{
  "n_layer": 20,
  "d_model": 640,
  "n_experts": 48,
  "experts_per_token": 4,
  "d_expert": 80,
  "d_shared_expert": 384,
  "activation": "swiglu",
  "moe_layers": [0, 1, 2, 3, 4, 5, 6, 7, 8, 9, 10, 11, 12, 13, 14, 15, 16, 17, 18, 19],
  "router_score": "softmax",
  "normalize_top_k": false,
  "routed_scale": 3.46,
  "balance_loss": 0.0192,
  "balance_bias": false,
  "router_z_loss": 0.0001,
  "router_noise": 0.3,
  "router_bias": true,
  "init_std_router": 0.00985,
  "lr_router": 0.000251,
  "vocab_size": 8192,
  "norm": "rmsnorm",
  "norm_eps": 1e-05,
  "tie_embeddings": true,
  "optimizer": "adamw",
  "lr": 0.000554,
  "beta1": 0.9,
  "beta2": 0.95,
  "batch_tokens": [32768, 65536],
  "seq_len": 512,
  "train_tokens": 475700000,
  "steps": 10119,
  "dataset": "wikipedia_en"
}
Below are experts of layer 17 (counted from 0) of a mixture-of-experts language model. Rows are named router (the router's row for the expert), gate (a neuron's input weights, with its number), up (a neuron's input weights, with its number) and show model dimensions 400-479. Each number is 50 + 15 x the weight over its row's rms, rounded and kept within 0 to 99.
After each expert's rows: a language model's description of what the expert responds to. This comes from a sample of Wikipedia text that the model never trained on.

# expert 28
router:65 44 55 38 71 53 43 56 64 79 58 62 60 81 75 43 40 41 65 47 58 64 45 40 72 57 56 61 70 38 54 46 21 69 57 66 25 35 56 45 70 54 48 53 51 48 51 29 75 56 29 15 56 52 22 88 54 56 38 44 67 80 45 26 24 69 66 37 60 52 63 47 38 33 57 40 40 31 42 22
gate9:69 82 50 53 38 47 37 71 33 42 43 65 59 58 29 78 57 38 44 43 33 52 57 64 59 63 40 81 17 18 35 56 18 54 49 37 38 32 21 43 41 65 43 40 53 64 35 41 54 48 54 48 38 29 58 43 54 46 45 49 64 13 54 63 56 29 50 29 49 63 39 42 46 46 44 51 70 44 29 52
up9:63 70 26 60 46 42 44 61 30 27 61 79 57 50 60 69 75 46 64 64 22 54 37 51 26 67 54 59 52 32 47 34 33 62 80 43 31 26 42 26 50 28 25 63 76 72 75 47 69 50 10 40 70 35 60 49 65 47 31 46 50 58 63 44 28 51 56 53 77 51 52 61 60 57 66 36 52 50 55 34
gate10:44 55 59 48 21 59 38 30 56 47 43 52 67 32 55 52 57 24 71 58 40 37 39 74 46 25 48 75 54 56 43 43 44 31 44 26 44 06 41 22 68 57 69 63 57 26 92 63 62 60 51 42 49 53 56 72 68 58 53 54 37 64 82 54 38 50 75 59 76 71 44 49 77 88 46 55 44 34 35 66
up10:55 49 56 35 33 52 46 63 12 27 75 50 67 45 47 45 58 60 52 77 30 59 42 34 29 75 41 42 66 59 48 35 40 68 42 53 74 27 43 91 58 44 38 43 54 60 52 56 60 46 52 47 50 20 69 42 49 35 37 63 30 52 56 20 22 56 48 50 62 41 78 73 45 48 61 39 36 46 43 52
gate11:50 35 36 40 60 56 54 36 50 27 22 57 37 57 56 51 83 44 36 72 50 30 42 44 29 46 59 61 50 38 61 34 23 36 52 34 57 35 35 62 74 78 19 74 65 56 34 51 42 19 57 48 17 73 49 44 72 54 59 39 42 57 43 62 23 17 45 51 69 61 40 35 42 57 77 49 58 26 38 47
up11:44 55 48 58 46 32 27 71 41 21 32 48 43 75 74 55 65 59 35 52 73 19 49 36 60 60 61 47 44 51 57 49 40 54 39 59 46 56 30 45 44 64 84 52 23 93 50 72 40 58 31 54 46 63 45 32 41 56 65 31 34 32 62 48 52 23 41 54 41 33 83 35 60 50 59 39 61 50 78 56
gate12:52 56 57 27 79 35 31 39 45 76 54 24 44 35 41 66 75 45 66 42 53 47 53 53 12 48 50 60 64 45 21 40 55 24 38 53 56 65 68 19 66 46 23 70 46 52 60 56 71 41 38 53 66 38 52 50 82 53 28 38 34 53 68 40 61 36 40 37 65 46 49 29 46 35 51 36 19 39 56 31
up12:64 46 58 40 48 29 62 54 65 51 66 40 53 26 48 61 43 63 52 57 79 36 95 77 28 13 52 33 74 52 35 57 52 63 35 43 49 42 47 37 44 30 53 53 68 54 68 58 58 64 25 37 36 44 51 60 62 34 46 32 44 60 43 44 29 70 59 57 48 61 69 25 64 86 59 57 47 45 48 42
gate13:57 15 39 48 70 49 44 35 60 53 48 43 71 52 62 52 74 39 63 54 42 58 63 55 27 41 60 74 71 52 57 59 32 39 43 41 44 59 72 52 33 41 38 49 65 31 49 60 56 55 24 39 61 62 62 46 51 35 54 59 55 73 53 59 70 63 54 49 42 37 30 59 69 31 64 68 28 51 57 36
up13:86 57 63 49 57 24 61 45 32 65 55 34 69 55 63 47 25 33 46 44 68 32 47 36 65 67 56 68 52 47 48 39 31 64 68 34 49 44 39 59 44 44 57 53 41 51 41 63 49 72 47 44 62 35 36 58 56 36 46 59 62 49 18 68 26 87 52 49 63 37 33 89 19 51 52 24 59 48 35 43
gate14:36 35 73 54 27 60 48 20 81 61 42 52 31 34 27 87 47 48 53 62 66 65 51 41 27 57 41 48 58 37 44 61 50 62 60 55 30 38 40 27 58 20 55 28 50 35 59 58 31 62 28 52 57 43 33 26 53 80 41 49 64 25 35 65 50 60 57 68 24 75 75 43 59 37 62 42 49 59 48 60
up14:39 81 51 62 45 31 58 58 54 60 41 52 29 58 61 66 53 31 49 52 54 46 50 61 61 52 30 52 46 52 54 24 64 29 39 41 35 59 61 58 31 67 49 34 70 33 54 42 13 59 30 38 46 39 48 37 53 49 49 79 67 65 50 28 58 58 44 38 36 23 18 47 72 41 74 61 47 64 63 34
Description: Words and endings inside names of organizations and venues, such as Sports, Association, Football, Railway, Soc-cer, Academy.

# expert 9
router:86 51 72 39 45 37 61 44 40 63 67 59 70 56 50 41 57 32 70 41 35 45 26 42 66 40 53 53 60 41 59 43 54 67 46 63 57 39 56 32 40 60 35 58 43 59 42 44 66 52 22 48 63 90 24 50 44 36 24 62 67 46 44 33 30 56 77 36 47 59 58 33 42 44 75 44 55 53 56 33
gate0:55 34 63 47 61 61 74 62 68 60 28 60 19 56 42 38 33 25 56 36 28 56 73 52 68 39 46 63 53 46 52 59 79 65 32 54 15 67 42 53 48 38 61 54 35 48 74 68 83 65 86 23 55 57 63 39 42 65 94 44 40 63 43 54 39 54 90 25 31 52 67 30 23 63 32 52 46 46 56 66
up0:40 74 45 37 66 05 59 32 28 58 47 55 57 42 71 29 61 85 74 82 54 61 70 39 60 46 66 48 47 75 63 52 50 46 71 24 41 46 44 36 64 80 87 56 50 37 48 47 20 40 46 30 66 40 43 38 62 54 48 69 65 38 33 27 68 26 24 56 52 46 45 78 36 76 55 64 48 44 45 29
gate1:61 43 75 33 53 37 58 39 75 45 13 60 38 50 49 21 44 55 32 52 82 50 41 69 52 42 51 66 28 51 71 68 58 71 56 50 71 33 29 68 77 55 66 70 61 54 50 61 57 69 88 59 30 35 42 60 76 41 46 39 20 25 56 41 22 66 35 53 24 39 50 61 47 30 63 36 32 37 60 68
up1:15 48 48 76 29 70 29 55 42 70 45 52 78 72 41 69 61 50 48 29 51 65 68 43 67 57 53 60 42 50 52 43 53 57 24 39 35 56 39 57 71 43 37 58 48 24 73 43 59 28 82 40 66 53 58 27 45 63 73 23 46 61 61 39 53 37 28 62 40 59 83 36 36 46 43 44 52 53 62 53
gate2:56 57 56 54 47 45 35 57 56 54 40 70 39 59 62 54 77 47 57 50 54 32 42 46 68 63 29 24 60 56 63 44 33 69 46 33 55 55 24 28 44 37 75 37 39 58 39 49 65 59 65 49 48 36 21 63 37 54 35 65 61 36 31 66 62 48 42 29 44 47 57 36 49 35 41 18 69 40 26 45
up2:66 74 47 48 54 43 44 34 50 56 36 28 46 59 46 60 55 33 55 74 65 33 46 29 50 50 35 66 63 33 33 59 55 56 62 48 70 60 13 24 46 49 60 54 51 40 24 23 57 53 33 56 16 44 35 55 49 53 39 50 83 31 45 68 60 26 60 27 69 41 30 49 55 30 71 43 42 65 43 41
gate3:66 27 70 39 48 35 76 56 50 64 44 65 67 55 43 53 44 49 68 58 55 32 39 78 84 64 68 67 49 51 40 77 62 79 76 75 70 24 53 25 41 70 46 50 55 69 50 81 56 42 53 15 63 86 39 15 50 54 34 81 51 47 79 36 24 22 44 56 66 52 49 69 50 64 72 38 69 34 30 72
up3:50 32 55 27 63 44 27 51 58 50 30 64 55 45 62 51 71 43 63 21 59 52 68 40 31 49 27 70 63 28 85 61 39 59 54 36 68 76 41 73 45 52 22 43 33 56 39 58 39 61 52 43 48 66 44 64 38 54 78 38 74 51 22 44 57 40 27 57 31 51 60 40 53 63 39 80 42 60 44 39
gate4:50 58 37 36 59 71 61 63 33 47 07 62 46 51 60 54 73 66 61 49 51 62 58 54 52 42 51 49 56 25 31 38 43 28 56 34 32 36 71 46 58 51 42 64 54 34 46 52 50 27 58 76 54 38 20 41 53 35 61 35 46 38 33 66 43 69 59 56 51 41 66 29 64 16 64 45 42 66 52 12
up4:64 76 41 58 49 53 36 53 65 48 10 45 27 23 62 47 79 49 62 49 59 76 46 32 45 52 59 51 41 23 35 44 44 49 54 35 51 35 32 57 28 30 39 57 67 15 58 42 74 43 65 80 43 54 56 35 51 58 60 66 50 31 55 45 41 40 51 61 33 61 49 61 44 47 57 52 30 59 43 37
gate5:69 63 26 51 58 46 50 86 38 47 44 49 36 60 58 46 64 45 55 56 46 71 40 22 64 51 67 72 49 25 83 43 26 80 72 42 64 53 55 48 49 59 66 53 43 33 37 54 50 40 42 53 58 63 52 63 16 66 80 65 57 52 30 45 35 59 45 44 73 67 28 59 52 52 53 59 42 57 56 18
up5:53 56 53 53 49 69 51 45 57 40 50 59 54 33 69 60 68 69 35 52 61 67 65 37 47 83 55 59 35 52 49 56 56 26 48 45 71 45 52 55 43 39 38 27 62 36 78 55 29 68 13 39 75 44 50 44 44 41 53 45 44 45 55 50 42 77 46 62 37 58 39 57 73 83 62 47 47 77 72 04
Description: Inner and final pieces of foreign names, especially accented letters and suffixes like á, ić, ović, sson, plus table pipes.

# expert 4
router:56 79 68 59 45 70 49 62 25 60 67 57 58 64 50 67 32 34 66 50 51 36 46 44 55 45 46 62 38 50 53 21 43 58 34 74 29 30 67 27 53 62 34 49 31 62 43 29 61 67 34 40 70 81 38 75 24 44 33 42 63 50 46 39 28 52 51 42 65 61 46 19 56 30 50 47 29 62 45 48
gate0:42 38 56 47 60 42 68 21 59 28 68 56 60 48 62 38 73 43 43 25 56 32 59 61 60 53 41 52 54 66 46 42 75 35 42 65 75 42 37 33 44 27 48 73 48 64 34 49 58 58 23 60 55 67 46 43 51 40 30 28 55 76 26 56 50 79 37 51 44 44 49 34 51 32 53 46 44 48 63 37
up0:54 44 37 53 65 60 52 58 29 46 60 53 26 39 50 61 71 48 51 44 54 06 40 75 61 60 54 26 49 54 48 52 47 46 60 59 63 61 48 23 45 69 41 40 45 98 62 51 72 64 18 58 51 60 57 73 57 71 43 54 50 56 53 37 00 38 64 48 39 12 44 48 30 40 46 47 73 58 54 63
gate1:37 53 44 52 58 37 55 72 51 60 20 42 38 64 38 36 73 29 64 63 41 47 70 28 49 51 52 36 32 88 38 42 52 54 75 31 38 40 49 47 39 22 40 68 65 28 60 39 52 54 40 36 38 45 49 60 60 44 53 55 26 36 63 51 56 55 33 22 44 35 26 32 34 50 48 38 60 34 48 46
up1:48 55 20 43 59 55 38 38 43 38 67 22 58 60 53 86 55 30 58 15 41 30 33 47 66 58 42 46 50 59 56 62 38 70 45 34 80 64 63 88 49 47 62 33 29 71 58 36 45 39 44 76 58 78 39 53 65 30 34 58 45 62 51 80 67 27 53 52 35 38 30 38 62 31 64 68 37 81 47 28
gate2:34 88 52 45 42 65 50 17 46 53 53 35 36 72 34 58 70 44 66 52 46 36 46 41 56 65 36 46 52 72 26 53 61 41 38 19 71 71 56 16 60 42 56 38 53 58 71 42 45 34 53 19 79 73 50 26 36 66 52 78 61 52 47 53 38 67 57 41 66 45 36 50 33 68 83 25 40 51 64 69
up2:67 58 58 28 44 41 46 58 83 68 47 49 70 62 59 65 45 36 74 50 56 78 33 66 75 50 55 49 76 61 60 46 30 27 59 79 52 48 67 37 70 45 66 57 44 51 36 40 38 59 32 66 51 45 48 81 47 39 25 62 72 45 48 60 47 64 63 60 42 38 49 63 38 60 88 56 24 44 56 56
gate3:53 46 32 54 46 38 46 42 58 57 50 44 34 70 54 42 53 47 54 53 31 56 86 50 64 21 89 59 34 55 39 41 71 37 46 25 56 71 46 47 24 47 30 45 29 71 38 41 69 38 39 53 46 40 58 49 64 66 31 50 38 67 49 61 18 48 40 72 21 23 48 67 64 59 57 38 41 48 51 44
up3:72 76 69 61 27 46 55 88 39 50 61 49 35 46 59 51 44 58 47 36 63 46 56 12 28 64 23 45 52 46 48 58 51 45 52 73 27 49 45 66 38 43 35 48 49 70 78 62 63 64 44 18 90 63 30 62 59 44 49 27 79 58 52 54 48 41 49 43 33 42 57 66 22 56 18 70 67 68 38 51
gate4:49 42 64 54 69 61 51 42 46 62 60 63 36 36 53 50 52 56 58 50 40 50 46 77 41 42 60 60 29 51 46 51 31 44 21 48 42 61 46 34 56 47 50 49 30 58 77 30 37 70 34 61 23 62 61 74 31 46 49 47 38 31 53 52 46 66 58 33 74 65 47 68 29 81 34 30 68 52 59 48
up4:56 45 57 39 43 67 29 69 70 22 48 65 77 60 73 29 32 41 47 39 64 59 51 38 35 60 43 48 44 71 61 60 71 59 65 39 49 58 53 58 62 43 40 57 14 40 36 52 64 19 68 38 58 27 30 27 26 48 45 33 42 41 65 44 56 04 43 54 29 54 41 39 60 57 66 46 47 36 49 44
gate5:75 46 34 52 66 30 65 53 46 28 43 60 50 48 34 48 45 37 53 70 55 60 64 62 48 58 80 64 56 37 28 22 51 64 55 57 68 26 63 48 38 55 35 64 50 31 53 37 46 62 70 47 64 41 49 37 64 49 44 48 38 28 50 49 48 52 55 43 72 66 47 59 17 65 58 53 62 69 46 62
up5:71 34 37 47 50 62 54 68 64 69 40 59 64 52 62 61 58 61 21 43 58 54 38 55 44 67 68 50 52 47 30 35 31 43 35 61 56 56 47 65 45 34 48 59 66 44 43 67 52 50 82 35 72 54 47 36 50 62 47 54 30 22 48 37 58 24 59 46 86 53 40 38 85 69 41 52 39 65 72 78
Description: Head nouns for people and organizations after the, his or first, such as Pope, Queen, father, wife, company, album, team.

# expert 38
router:43 85 35 00 45 63 48 71 37 49 32 48 63 45 57 49 40 31 59 38 51 50 66 34 60 31 42 28 42 20 33 29 47 51 43 44 58 37 37 43 61 77 28 45 30 51 37 38 63 67 51 31 48 72 45 77 43 36 56 31 64 66 47 33 42 40 61 19 50 55 71 42 59 70 69 64 53 60 60 60
gate0:51 50 63 25 64 37 42 77 54 63 53 35 40 47 58 20 50 26 45 59 66 73 49 66 47 37 38 61 48 40 68 45 57 79 50 76 23 54 53 59 50 39 43 63 63 42 49 43 70 97 64 21 43 59 73 27 69 64 59 62 20 59 69 50 46 42 46 29 53 38 53 66 43 55 41 42 46 49 27 43
up0:56 53 66 46 52 43 50 30 36 51 51 72 73 56 68 62 41 52 61 36 50 46 51 38 55 23 42 46 39 49 35 41 80 39 47 22 34 22 35 60 21 45 46 61 56 75 44 53 48 36 39 59 77 42 46 32 41 70 50 60 63 31 58 51 67 62 28 48 35 39 55 22 65 48 49 52 40 36 25 16
gate1:49 66 40 60 46 61 51 69 35 38 44 45 49 66 52 51 54 72 45 62 53 63 60 13 60 53 47 30 63 59 48 71 40 61 66 28 61 53 30 50 74 48 49 48 54 60 64 70 86 76 36 68 68 54 68 58 37 46 24 39 38 47 32 71 25 56 62 48 43 50 31 51 56 32 43 37 51 22 50 75
up1:66 37 56 48 68 64 51 36 44 51 35 53 30 58 53 39 35 20 32 49 57 43 17 33 60 39 39 49 46 47 53 50 72 53 48 53 53 61 51 49 26 53 63 61 57 44 57 34 32 47 61 24 64 62 51 44 49 22 52 67 57 78 36 57 49 75 31 65 64 65 62 25 32 58 63 61 36 44 76 56
gate2:67 84 33 71 48 54 70 69 26 65 22 40 53 54 47 61 60 24 51 46 73 50 55 56 53 44 48 52 33 37 82 40 66 67 43 69 23 49 41 51 54 27 50 62 49 35 33 50 75 41 51 25 64 60 39 57 51 59 60 30 64 46 53 60 38 63 30 55 68 77 36 38 26 38 47 58 87 59 32 26
up2:53 34 78 48 49 62 34 35 36 51 64 73 21 48 53 35 55 60 35 47 81 60 34 21 58 65 75 61 58 56 56 44 27 35 61 50 53 39 70 56 46 66 57 57 49 70 67 51 41 22 65 46 24 35 64 32 30 62 22 50 29 49 48 52 53 68 52 70 65 49 48 40 65 38 55 47 36 46 43 73
gate3:47 14 28 34 59 59 59 35 18 79 28 42 74 37 47 51 39 48 59 43 47 36 60 46 41 31 55 54 44 60 53 60 53 49 55 44 62 24 59 07 29 40 40 56 63 27 54 32 43 51 71 49 70 82 14 47 46 60 46 50 70 35 78 61 44 47 61 51 71 49 53 40 41 49 63 58 46 34 47 46
up3:54 54 64 60 36 21 18 50 54 41 76 59 55 47 57 53 76 54 53 37 26 64 73 61 32 22 50 58 50 68 30 34 46 58 58 63 33 58 35 52 54 62 66 72 45 73 27 54 28 37 39 33 58 55 77 53 46 61 48 63 74 33 54 53 47 59 39 31 51 42 42 46 66 10 68 46 53 56 75 55
gate4:44 44 45 45 39 55 73 51 71 51 45 43 49 36 30 66 56 34 51 51 46 24 48 39 16 37 43 52 73 33 64 72 01 42 28 52 61 44 49 19 36 75 65 51 71 22 57 25 66 34 53 32 37 34 25 67 21 15 71 36 47 40 57 61 48 57 42 44 64 77 41 22 56 51 35 72 86 61 55 77
up4:42 30 48 52 46 44 74 53 54 30 52 53 26 47 75 48 34 46 44 31 63 51 51 25 57 54 58 61 44 42 41 71 43 59 28 38 53 44 53 36 53 46 58 74 68 89 63 60 64 68 60 64 64 50 53 33 33 56 58 34 36 47 50 75 54 44 25 45 26 44 43 81 45 35 62 33 49 76 68 36
gate5:58 50 57 37 41 46 47 54 42 28 34 67 51 60 83 95 62 70 53 58 32 63 55 56 47 69 47 53 53 33 48 62 63 62 48 51 44 68 78 24 69 36 65 37 55 57 31 47 64 35 52 47 55 32 58 40 58 33 29 49 56 83 25 66 32 77 73 50 48 21 34 39 39 43 38 58 60 55 72 41
up5:38 31 47 62 56 51 54 61 51 67 42 71 37 30 43 42 62 56 58 38 85 47 62 27 65 21 41 48 44 40 58 25 48 43 55 57 61 65 48 57 56 55 28 28 26 68 41 40 59 46 24 30 45 57 19 42 32 72 67 28 43 35 77 27 59 36 60 46 43 75 55 65 58 34 48 30 55 33 77 51
Description: Starting pieces of Latinate words such as sp, comp, dep, exp, prop, obs, inside words like In-sp-ired, Ex-p-ecting.

# expert 13
router:55 45 50 41 55 56 46 67 42 54 74 57 42 68 64 32 23 35 53 56 53 45 33 51 72 56 45 72 63 53 65 48 27 70 13 51 48 47 59 23 43 72 41 67 24 50 57 53 68 62 37 09 40 85 59 79 42 38 35 39 36 69 50 30 60 35 65 31 70 68 69 62 61 43 37 60 31 47 48 70
gate0:38 28 29 64 56 45 66 66 41 63 49 49 18 34 52 85 47 38 62 35 65 47 17 34 44 64 47 43 44 78 71 90 77 49 19 60 52 24 30 60 60 64 72 44 36 48 38 57 33 58 75 27 58 66 53 70 50 59 55 71 59 44 42 72 45 54 52 37 50 58 33 49 32 51 47 42 53 59 52 51
up0:52 47 67 62 51 33 53 66 49 57 32 28 54 19 35 70 57 61 57 43 41 41 69 76 86 46 61 54 41 40 36 66 44 60 69 26 83 53 68 49 45 30 49 45 36 38 48 79 63 57 47 32 41 82 72 33 80 26 37 54 37 64 54 16 70 35 48 56 15 50 44 29 47 37 56 29 46 57 70 60
gate1:64 64 46 65 78 31 44 51 63 40 51 39 70 40 60 44 26 44 43 60 27 75 52 52 35 46 40 20 55 24 77 51 69 52 66 22 69 49 55 44 53 34 54 46 73 51 19 49 46 46 45 44 39 45 33 75 34 55 58 38 26 64 63 66 52 51 48 35 34 54 51 55 26 46 58 48 65 36 43 34
up1:49 43 46 58 49 25 67 69 53 41 64 52 37 25 56 11 22 27 48 64 65 45 66 65 52 35 38 48 63 39 38 58 53 63 46 22 66 50 68 61 43 37 39 38 59 42 66 34 42 71 60 39 41 51 33 45 52 40 52 47 43 40 41 48 46 58 72 55 59 42 89 58 48 51 78 23 56 41 75 84
gate2:72 62 50 68 65 55 46 61 47 75 32 23 71 53 29 37 42 42 44 76 50 29 70 61 52 55 43 48 44 35 32 62 53 32 51 82 67 48 44 48 61 50 26 42 42 61 43 41 57 40 36 50 36 79 61 86 27 60 38 75 71 58 39 48 47 64 55 26 49 64 43 41 42 48 51 38 21 81 53 42
up2:25 64 75 64 35 41 41 62 63 64 55 42 46 45 41 58 37 31 41 52 63 40 57 17 43 49 48 40 53 43 50 48 29 62 50 33 35 59 51 52 50 59 37 59 58 47 81 13 40 66 77 59 73 64 40 34 65 51 71 34 37 21 57 64 57 36 62 54 60 51 63 45 71 35 55 21 44 38 47 71
gate3:48 44 38 57 34 52 58 37 77 50 48 40 58 74 63 70 63 64 54 46 66 56 52 34 50 55 45 33 31 49 30 46 14 67 51 54 50 64 62 34 57 43 74 38 40 29 60 19 42 28 54 48 87 79 23 53 62 31 43 54 54 47 71 32 79 28 57 43 60 60 53 88 66 31 35 47 41 38 74 35
up3:60 75 69 44 54 20 30 68 44 52 53 67 66 45 62 36 59 36 40 75 79 46 54 73 54 41 51 41 73 38 66 31 79 54 38 64 44 47 54 57 72 72 50 56 57 57 58 71 32 66 48 70 41 46 71 36 41 60 51 61 44 26 67 79 46 52 53 46 48 33 40 40 59 31 40 46 56 41 43 55
gate4:54 53 58 59 44 57 36 22 37 31 82 72 53 47 53 40 47 32 46 64 45 52 50 55 37 73 54 21 31 86 57 50 22 63 67 53 59 72 42 23 46 46 30 41 61 53 68 54 72 60 60 53 80 16 51 47 44 43 35 31 50 53 60 58 45 31 40 64 48 73 43 67 38 68 68 54 19 58 62 71
up4:59 43 77 50 60 45 32 68 67 33 41 50 26 60 34 44 55 48 57 46 42 64 71 64 47 46 67 42 67 44 46 56 70 69 75 40 23 37 56 44 61 64 35 27 71 29 48 67 69 64 41 69 51 31 64 54 53 05 55 42 62 59 43 29 33 48 80 41 72 50 55 49 60 57 31 64 55 76 63 71
gate5:49 34 51 56 81 34 70 42 65 39 56 26 34 55 47 33 38 60 71 16 70 72 77 55 47 25 39 45 76 78 50 43 43 61 26 33 60 48 59 40 57 57 62 44 40 45 32 50 34 63 45 44 30 71 66 62 15 54 62 50 42 65 56 26 54 50 73 39 81 34 61 30 47 81 46 49 41 36 73 54
up5:56 51 61 58 31 63 47 65 65 63 60 55 58 46 46 32 55 36 40 91 23 27 58 47 51 86 52 32 52 35 65 34 57 39 57 61 51 45 55 53 49 55 45 45 36 58 58 53 92 52 53 46 73 50 33 38 54 20 24 50 55 57 56 45 40 59 44 52 38 38 56 55 63 30 48 33 47 75 32 55
Description: Capitalized nouns naming offices, bodies and places, such as University, Ministry, Town Clerk, Court, Committee, in biographies and lists.

# expert 35
router:70 45 77 17 70 40 58 50 55 55 38 65 75 73 57 44 44 47 71 28 36 56 64 68 73 25 61 48 89 31 40 32 62 62 57 41 44 25 47 35 57 82 56 51 46 44 25 42 76 35 29 50 57 61 54 69 33 41 49 24 61 63 45 54 42 57 69 26 44 40 37 43 59 47 65 48 26 64 45 41
gate0:25 63 42 40 61 56 67 43 38 39 31 51 50 92 45 55 45 39 31 44 79 51 50 43 54 64 24 74 41 58 51 46 69 60 63 38 22 20 86 72 40 46 80 44 41 23 61 48 64 28 65 40 56 48 47 62 66 42 65 41 66 47 54 65 42 28 50 47 55 30 33 37 48 41 47 37 78 57 51 46
up0:39 23 58 63 40 36 74 53 73 40 35 49 44 52 65 67 37 34 50 51 80 31 20 52 40 22 43 45 86 53 55 44 60 51 36 51 57 49 36 50 50 40 47 49 45 47 37 56 53 34 67 55 38 49 43 42 61 49 55 52 38 54 67 42 57 26 86 72 54 43 30 53 66 75 32 37 79 46 62 69
gate1:41 72 52 05 62 20 45 40 42 54 72 18 48 50 32 46 75 44 30 33 38 49 53 51 60 50 64 60 66 34 62 54 63 56 53 58 26 33 22 62 62 55 70 41 34 62 48 74 57 50 19 48 75 47 49 68 36 58 44 55 60 34 47 21 44 50 24 40 47 57 35 53 47 58 65 70 66 59 47 14
up1:54 88 72 29 38 59 73 32 72 48 52 62 57 72 63 46 31 44 45 48 66 53 56 28 41 60 40 57 58 55 33 43 45 22 41 31 39 63 59 35 64 54 49 45 30 37 66 57 39 63 61 41 56 70 63 37 57 32 44 52 48 61 28 68 67 61 50 29 33 25 54 58 58 29 58 53 37 54 72 37
gate2:43 59 52 86 65 58 54 31 61 51 19 34 55 55 73 43 74 39 71 40 39 63 38 38 47 26 58 54 52 55 22 53 61 85 49 50 61 46 47 48 31 43 57 73 37 53 62 42 60 43 20 49 48 77 32 34 47 45 46 43 55 48 54 59 46 44 26 45 50 67 61 43 32 38 62 63 49 57 31 62
up2:55 56 56 56 57 40 67 55 76 37 27 37 49 59 27 60 40 31 63 49 51 35 69 54 54 73 52 49 67 41 21 86 51 48 46 48 33 37 57 40 46 68 65 44 60 46 56 49 49 50 77 21 25 68 44 63 35 65 48 84 48 84 50 66 60 49 47 43 62 36 39 51 44 47 39 40 26 33 47 69
gate3:53 47 59 50 65 31 40 75 48 36 47 46 49 75 26 39 54 62 49 34 54 26 57 51 61 54 68 56 42 26 44 34 47 64 22 45 67 68 48 62 15 88 42 47 59 50 65 42 48 63 39 80 52 63 61 48 37 42 56 75 28 47 48 75 37 43 66 18 33 49 54 51 60 45 42 36 67 81 43 72
up3:63 63 59 19 77 60 26 34 29 55 50 35 48 56 49 54 67 52 53 83 37 43 56 48 56 60 39 32 48 36 31 76 81 40 55 41 53 63 37 50 41 47 51 58 40 57 30 56 64 50 59 52 37 59 34 54 58 56 37 67 61 66 53 42 30 50 33 56 35 51 52 66 32 81 83 70 16 58 65 58
gate4:57 39 53 32 87 54 22 43 54 22 39 57 71 35 68 13 37 52 26 58 58 75 34 55 63 17 37 70 53 59 56 34 62 31 68 35 49 29 62 59 43 52 51 56 60 38 57 52 30 61 60 26 39 25 38 42 38 67 59 17 72 46 72 54 83 52 50 66 55 48 38 38 56 67 66 47 25 77 41 75
up4:21 37 62 38 48 52 55 38 61 60 54 54 61 54 23 43 30 38 21 36 78 35 59 42 00 61 38 58 46 21 55 43 45 45 41 63 64 44 63 59 79 70 48 51 75 60 54 43 48 53 55 86 25 56 63 26 56 37 62 57 74 76 58 37 27 66 75 53 63 71 56 30 64 41 75 38 44 84 65 38
gate5:49 48 72 59 49 48 63 37 57 46 53 78 62 37 65 31 63 41 45 56 43 40 51 54 48 42 61 38 69 56 45 54 48 49 35 49 35 40 18 35 14 71 52 68 28 55 22 42 40 51 11 66 41 64 60 53 60 46 56 73 58 60 64 24 40 43 56 66 72 50 32 55 59 46 42 57 65 31 33 44
up5:58 24 24 72 52 69 56 74 77 63 70 77 60 49 72 61 60 39 65 39 61 61 49 43 64 61 59 64 43 57 56 46 51 64 52 45 58 68 44 53 55 64 30 60 51 69 60 30 59 70 31 37 70 83 40 61 55 64 53 39 40 51 59 47 45 33 12 59 74 64 39 59 52 42 57 32 48 61 44 59
Description: Word-initial clusters in names and titles, such as Pl(ana), Pl(od), Bl, Sp, Br, Ab(ominable), Deb(aters), splitting proper nouns.